{"n_layer": 13, "d_model": 192, "n_experts": 64, "experts_per_token": 8, "d_expert": 32, "d_shared_expert": 64, "activation": "bilinear", "moe_layers": [1, 2, 3, 4, 5, 6, 7, 8, 9, 10, 11, 12], "router_score": "softmax", "normalize_top_k": true, "routed_scale": 2.83, "balance_loss": 0.00055, "balance_bias": true, "router_cosine_scale": 10.0, "init_std_router": 0.00647, "lr_router": 0.00102, "n_head": 6, "n_kv_head": 1, "head_dim": 32, "vocab_size": 16384, "norm": "rmsnorm", "norm_place": "pre", "norm_eps": 1e-05, "positions": "rope", "rope_base": 10000.0, "rope_fraction": 1.0, "qk_norm": false, "attn_scale": 0.177, "tie_embeddings": true, "parallel_block": false, "init": "uniform", "init_std_qkv": 0.0349, "init_std_o": 0.0433, "init_std_up": 0.0499, "init_std_down": 0.0499, "optimizer": "soap_variant", "lr": 0.00364, "weight_decay": 0.0, "lr_head": 0.00593, "grad_clip": 0.5, "warmup_steps": 200, "schedule": "wsd", "decay_fraction": 1.0, "decay_shape": "sqrt", "final_lr_fraction": 0.0, "batch_tokens": [16384, 32768, 65536], "seq_len": 512, "doc_mask": false, "train_tokens": 249100000, "steps": 7721, "dataset": "wikipedia_en"}
Below are experts of layer 8 (counted from 0) of a mixture-of-experts language model. Rows are named router (the router's row for the expert) and show model dimensions 96-191. Each number is 128 + 32 x the weight over its row's rms, rounded and kept within 0 to 255.
After each expert's rows: "raises" lists some tokens whose logits its average output raises strongly, later layers aside. This comes from a sample of Wikipedia text that the model never trained on.

# expert 49
router [145 144 125 130 128 128 175 174 145  76  95 150 112 198 190  96  86 117 102  16 122  86 112 158 103 143 183 127 153 130 179 130  87 146 129 149 145 113 113 100 160 105 137 151 114 199 135 169 158 140 124 117 106  98 139 163 158 149 120 137 104 128 133 145 109 102  92 171 115 121 172 156 153 115  60 133  68 169 128 157 143 130 103 135 164 132 175 179 169 181 106  76 167 163 101 113]
raises: "at ", "by ", "with ", "between ", "in ", "for "

# expert 60
router [109 128 121 153 118 163 145 112  58 109 124 159 106 145 137 116 133 145  97 108 146 123 146 119 117 215 160 164 112 151 169 163 168 198 134 203 164 146  95 149 161  67 108  65 109 171 156 153  20 160 145 129  76 118 137 134 150 155  88 160 144 114 165 157 117  88  86 129  74 121 130 163 132 172 164 129  87 126 135 101 157 138 115 129 167 168  95 141 126 138  97  93 163  80 148  83]
raises: "the ", "an ", "a ", "which ", "its ", "one "

# expert 55
router [156 118 126 121 133 150 182  72 160 191 150 128 128 126 138 112 144 146  71 124 142 135 133 105  94 110 121 104 153 146 131 125 132 148 153  99 118 121 124 137  90  84 120  81 133  92 124 155 138  56 174 127 116 119  95 139 124 130 150 154 166 109 167 156 125 132 193 162 103 126 138  83  79 148 217  98 173 165 152  59 141 113  53 137 139 124 149 132 128 114 152 164 186 138 155 153]
raises: "ales", "its", "ull"

# expert 10
router [ 88 100 140  77 184 128 114 164 166  97 120 158 141 106  94 144 142  73 137 160 100 101 187 129  49 147 133 162 216 160 126  75 102 166 139 128 124 143 139  96 184 139  83 110 144 128 123 143 115 120 143 135 170 148 113 145  91 152  97  77 117 127 157 110 125 145 126 169 108 130  98 137  95 175 154 186 111 123 119 115 167  94 175 177 166 206 157 101  64 160 138 102  73 114  93 140]
raises: "==", "===", "The ", "Professional ", "Parliament ", "As "

# expert 33
router [129  89 183 108  91 136 102 155 184 120 155 136 135 152 144 111 140  84  85 115 159 131 144 113 168 136  99 100 141 123  56 104 123  75 120 107  79 141 135 102 110 182 151 140 139 162 121  90 127 120 184 103 136 105 126  81 169 116  62 164 163 165  86  82 166 149 146 143  46 111 149 106 159  70 174 153 193 151 156 128  88 140  83  93 163  90 204 129 111 110 114 148  99 130  74 130]
raises: "history ", "study ", "ed ", "am "

# expert 18
router [163 130 146 181 111 154 145  80 163 175  72 114 130  58 181 114 126  75 146 112  88 100 157 110 171 149 115 162 116 149 106  98 191 106 129 114  94  89 128 112 128 109 138  83 114 182 103  89 167 134 118 142 113 153 141 101 173 170 139 157 131 134 109 109 138 179 160  99 160  44 106 176  68 111 108 122  98 109 128 136  67 108 115 148 123 182 183 119 114 137 159 109  99  68 144  95]
raises: "States", "States ", "tors", "Kingdom "

# expert 45
router [191 142 166 143 143 126 152  96 108 138 117 102 180 148 161 127 154 148 146 116 138 143 107 139  88 114 179 147 105  92 109 141 103 172 128 127 102  61  88 175 147 175 122 111  91  97  80 200 108 168 180 159  80 145 118 122 170 168 186 155 111 182 149 116 111 185 142 125  84 122 150 136 145  83 126 150 227 120 102 151 191 169 144 117 124 130  88 169 120 122 128 221  79 126 117 133]
raises: "ult", "ond", "ising "

# expert 11
router [132 119 115  96 115 115 100 137 112 124  98 159  77 140 109 159 123 106 148 150 160 132 126 134 109 194 109  73 173 103 153 125 146 128 114 103  98 112 131 153 101 111 150 161 114 114  98 155 128 128 117  47 149 132 108 133 175 143 141 159 153 133 119  81 125 167  60 164 129  78 118  78 141 173 160 129 165 109 117 111 110 111 120 169 149  83 120 152 192  96 123  83 105 141 147 122]
raises: "it ", "the ", "one "

# expert 35
router [110 124 149 150 127 173  32 173 100  84 117 122 131 103 116 154 161 129 147 182 124 174 123  81 153 154  76 130 142 157 170 145 146 138 164 130 122 171 179 184 120 103 204 126  86 122 113 135 144  24 155 115 140  91 109 118 138 104 101  90 160  99 126 110 185 113 126 145 119 123 109  74  80 173 136 158 146  77 108 124 152 151  48 131 127 153 118  89 126 122  96 164 129 144  84 113]
raises: "\n\n", "\n", "\n  ", "==", "\n "

# expert 3
router [124 169 132 104 184 160 129 126 135 170 149 138  96  89 163 153 157  62 109 139 125 199 137 114 155  82 133 190 136 132 135 126 117 150 131 160  99 134 152 124 143 148 158 114 137 116 131 117 120 134 158  89 141 137 143 166 121 108  80  96 127 108 148 116 135 136 162  99 117 112 138 145  55 150 171 129 162 102  75 175 102 141 112 200  88 107 137 121 105 190  93 147  94 119 148  74]
raises: "'", "an ", "’", "s", "hy", "a "

# expert 61
router [106  76 108  80 119 125 124 150 139 106  60  81 122 135 101  88 152 140 126 110 140 161 141 143 184 138 117 144 155 111  81 172 126 122  85 122 155 129 156  99  93 120 114  95 181 158  83 105 109 129  99  73 133 115  78 181 103 116 149 158 135  43 123 145 106  77  79 144 161  79 110 105 133 122  99 129 113 118 123 110 174 135 134 149 179 118  65 160 134 111 157 137 153  95 112 108]
raises: "others", "result", "family"

# expert 46
router [139 131 110 116 102 103 165 168 102 108 118 141  85 177  85 129  85  57  96  43  75 134 143  99 132 149 149 103 128  58 174 150 111 152 131  92 186 114  97 115 104 129 141 152 124 114 107 116 148 138 119 152 132 146  96 192 167  95 117 175 120 104 158  98 187  97 145 163 129 150 144 115 176 141 109 178  87 171  98  97 127 172 163 106 148 105 175 162 153 171 128  99 171 137 158 107]
raises: "for ", "with ", "between ", "until ", "to ", "into "

# expert 2
router [128 149  68 133 133 102 147 114 169 139 166 129 106 133 130 146  89 158 122  99 110 115 117 141 156  95 191 117 101 113 133 152 102  94  91 120 105 172  97  66 161 111 150 147 145 117  98 142 125 141 107  60 118 129 121 149 115 119  63 108 107 132 146  76 112 117 110 164  95 140 136 157 171  91 118 151 117 148  83 125 135 118 105  89 127 116 172 125  96 146 112  53 107 235  41 121]
raises: "times", "years", "life", "date", "History", "place"

# expert 5
router [162 112 157 110 103 113 111 176 114 140 140  92 175 116 121 124  86 118 107 120 145  88 163 184 117 131 154  95  69 147 111 115 137 129 125 144  65 143 132 150 139 158  97 130  89 131 137 108 137 100 122 162 125 149 126  99 158 124 151 161 146 100 147 123 193 125 136  98  99 138 179 159 115  53 214 115 118 123 173 106 126  93  88  97 116 141 114 185 153  91 158 138 147 133  68  74]
raises: ".; ", ".) ", ".)", "augh"

# expert 26
router [148 149 137 122 117 116  93  89 155 132 151 129 196 146 106 141 115 177  89 117 109 110 124 149 170 169  73  71 149  81  57 127 153 146  87  54 102  98 125 143 153 134 181  91  95 156 119 137 145 102 115 130 123  89 144  63 112 184 142  67 101 111  97 132 146 158 159 126 182 185 121 126 138 150 112 159  87 131 128 162 143  63 149  92 146 140 141 126 116 191 184 186 136 115 107 138]
raises: "ock", "ater", "space ", "ock ", "er ", "ore "

# expert 6
router [140  97 140  60 110  82 166 112  74  67 141 134 217  81  78  51  86 152 147 148 124 116 131 129 147 145 125 105 142 122  51 120 112 142 123 129 103  88 190 148 205 149 153  75 126 146  93 124  68 124 121 127 105 139  66 142 106 132 192 140 152  61 113  92 163 126 139  88 160 128 119 148 155 100 140 137 110 138 158 175 116 147 101 141 130  98  89 181 139 144 198 115 135  96 127  97]
raises: "ugg", "ipp", "ally"

# expert 1
router [165 127 163 128 148 124 106 171 140 100 112 142 105 138  96 153 135 118 130 175 159  63 120 182 135 180 122 115 179 141 189 125 156 139 125  94 172 131 166 159 107 117 163  89 139 120 121 172 167 119  88 109 164 165 151 113 146 117 109  83 123 118  83  95 165 157  57 130 186 146 136 155  69 165 145 131 162 174 178 101 134  98 101 104 154 125 125 102 130 121  97 148 172  74 172 185]
raises: "The ", "All ", "This ", "In ", "Other ", "There "

# expert 28
router [ 96 101  91 190 164 114  76 139 149 159  61 185 100 126  93  69 151 167 137 127 137  57 139  67 159 117 109 104  98 127 121 110 142 151  97 112  91 118 137 155 148 109 147 131 151 163 102 145 147 143 180 123 129 116 129 132 161 152 148  97 148 151  99 136 170 153 103 197 162 126  82 121 137 122 117 128 127  98 148 164 124 110  93 111 129 102  79  15 124  87  49 161 116 122  97 142]
raises: "\n", "\n\n", "\n ", "\n  ", "Species", "=="

# expert 7
router [112 127  69 120 124 144  96 164 113 215  90 162 121 113 184  93 147 111  84 111 156  86 139 148 162 186 118 115 138 131  77 117 167 109 131 190 152 149 161 179  94  39 154  95 124 109 161 150 122 151 177 115 132 134 121 164  86  97 170 141 114  77 178  98 136 184 174 158 178 167 133 111 177 115 166  86 108 139 177 134 141 131 135 134 136 127 139  95 175 120 147 137 158  88 119 136]
raises: ", ", " ", "; ", "ar "

# expert 43
router [186 149 119 134 139 194  92 106 136 175 131 174 146 112  61  96  74  78 156 209  96 123 173 106  80  89 160  92 110 180 113 133 152 103 170  96  93 210 146 102 137 135 120  84 112 153  87 117 153 169 129 155 208 119 163  94 109 194 134 147  97 125 110 157  68 128 136 120 109 186 128 117 138 156 138  94 109 155 165 116 125 133 100  90 157 131  88  95  78 113 126 114 156 128 146 131]
raises: "- ", "| ", "=="

# expert 20
router [135 139 178 221 113 108  68 147  63 144  94 122 134 132 170 123 173  65 150  72 129 157 127 128 148 140 206 143 138 101 115 107 108 161 119 136 121 126 122 153  57 138 109 101 139 143 102 127  88  76 111 112 147 117  87 128 135 150 131 122 123 164 138  73 136 106 176 112  90  95 129 129  91  98 120 142 171  85 152  95 173  82 149 182 166 112 128 113 131 128  77 135  76 206  90  99]
raises: ".", ". ", ", ", ",", "; ", "' "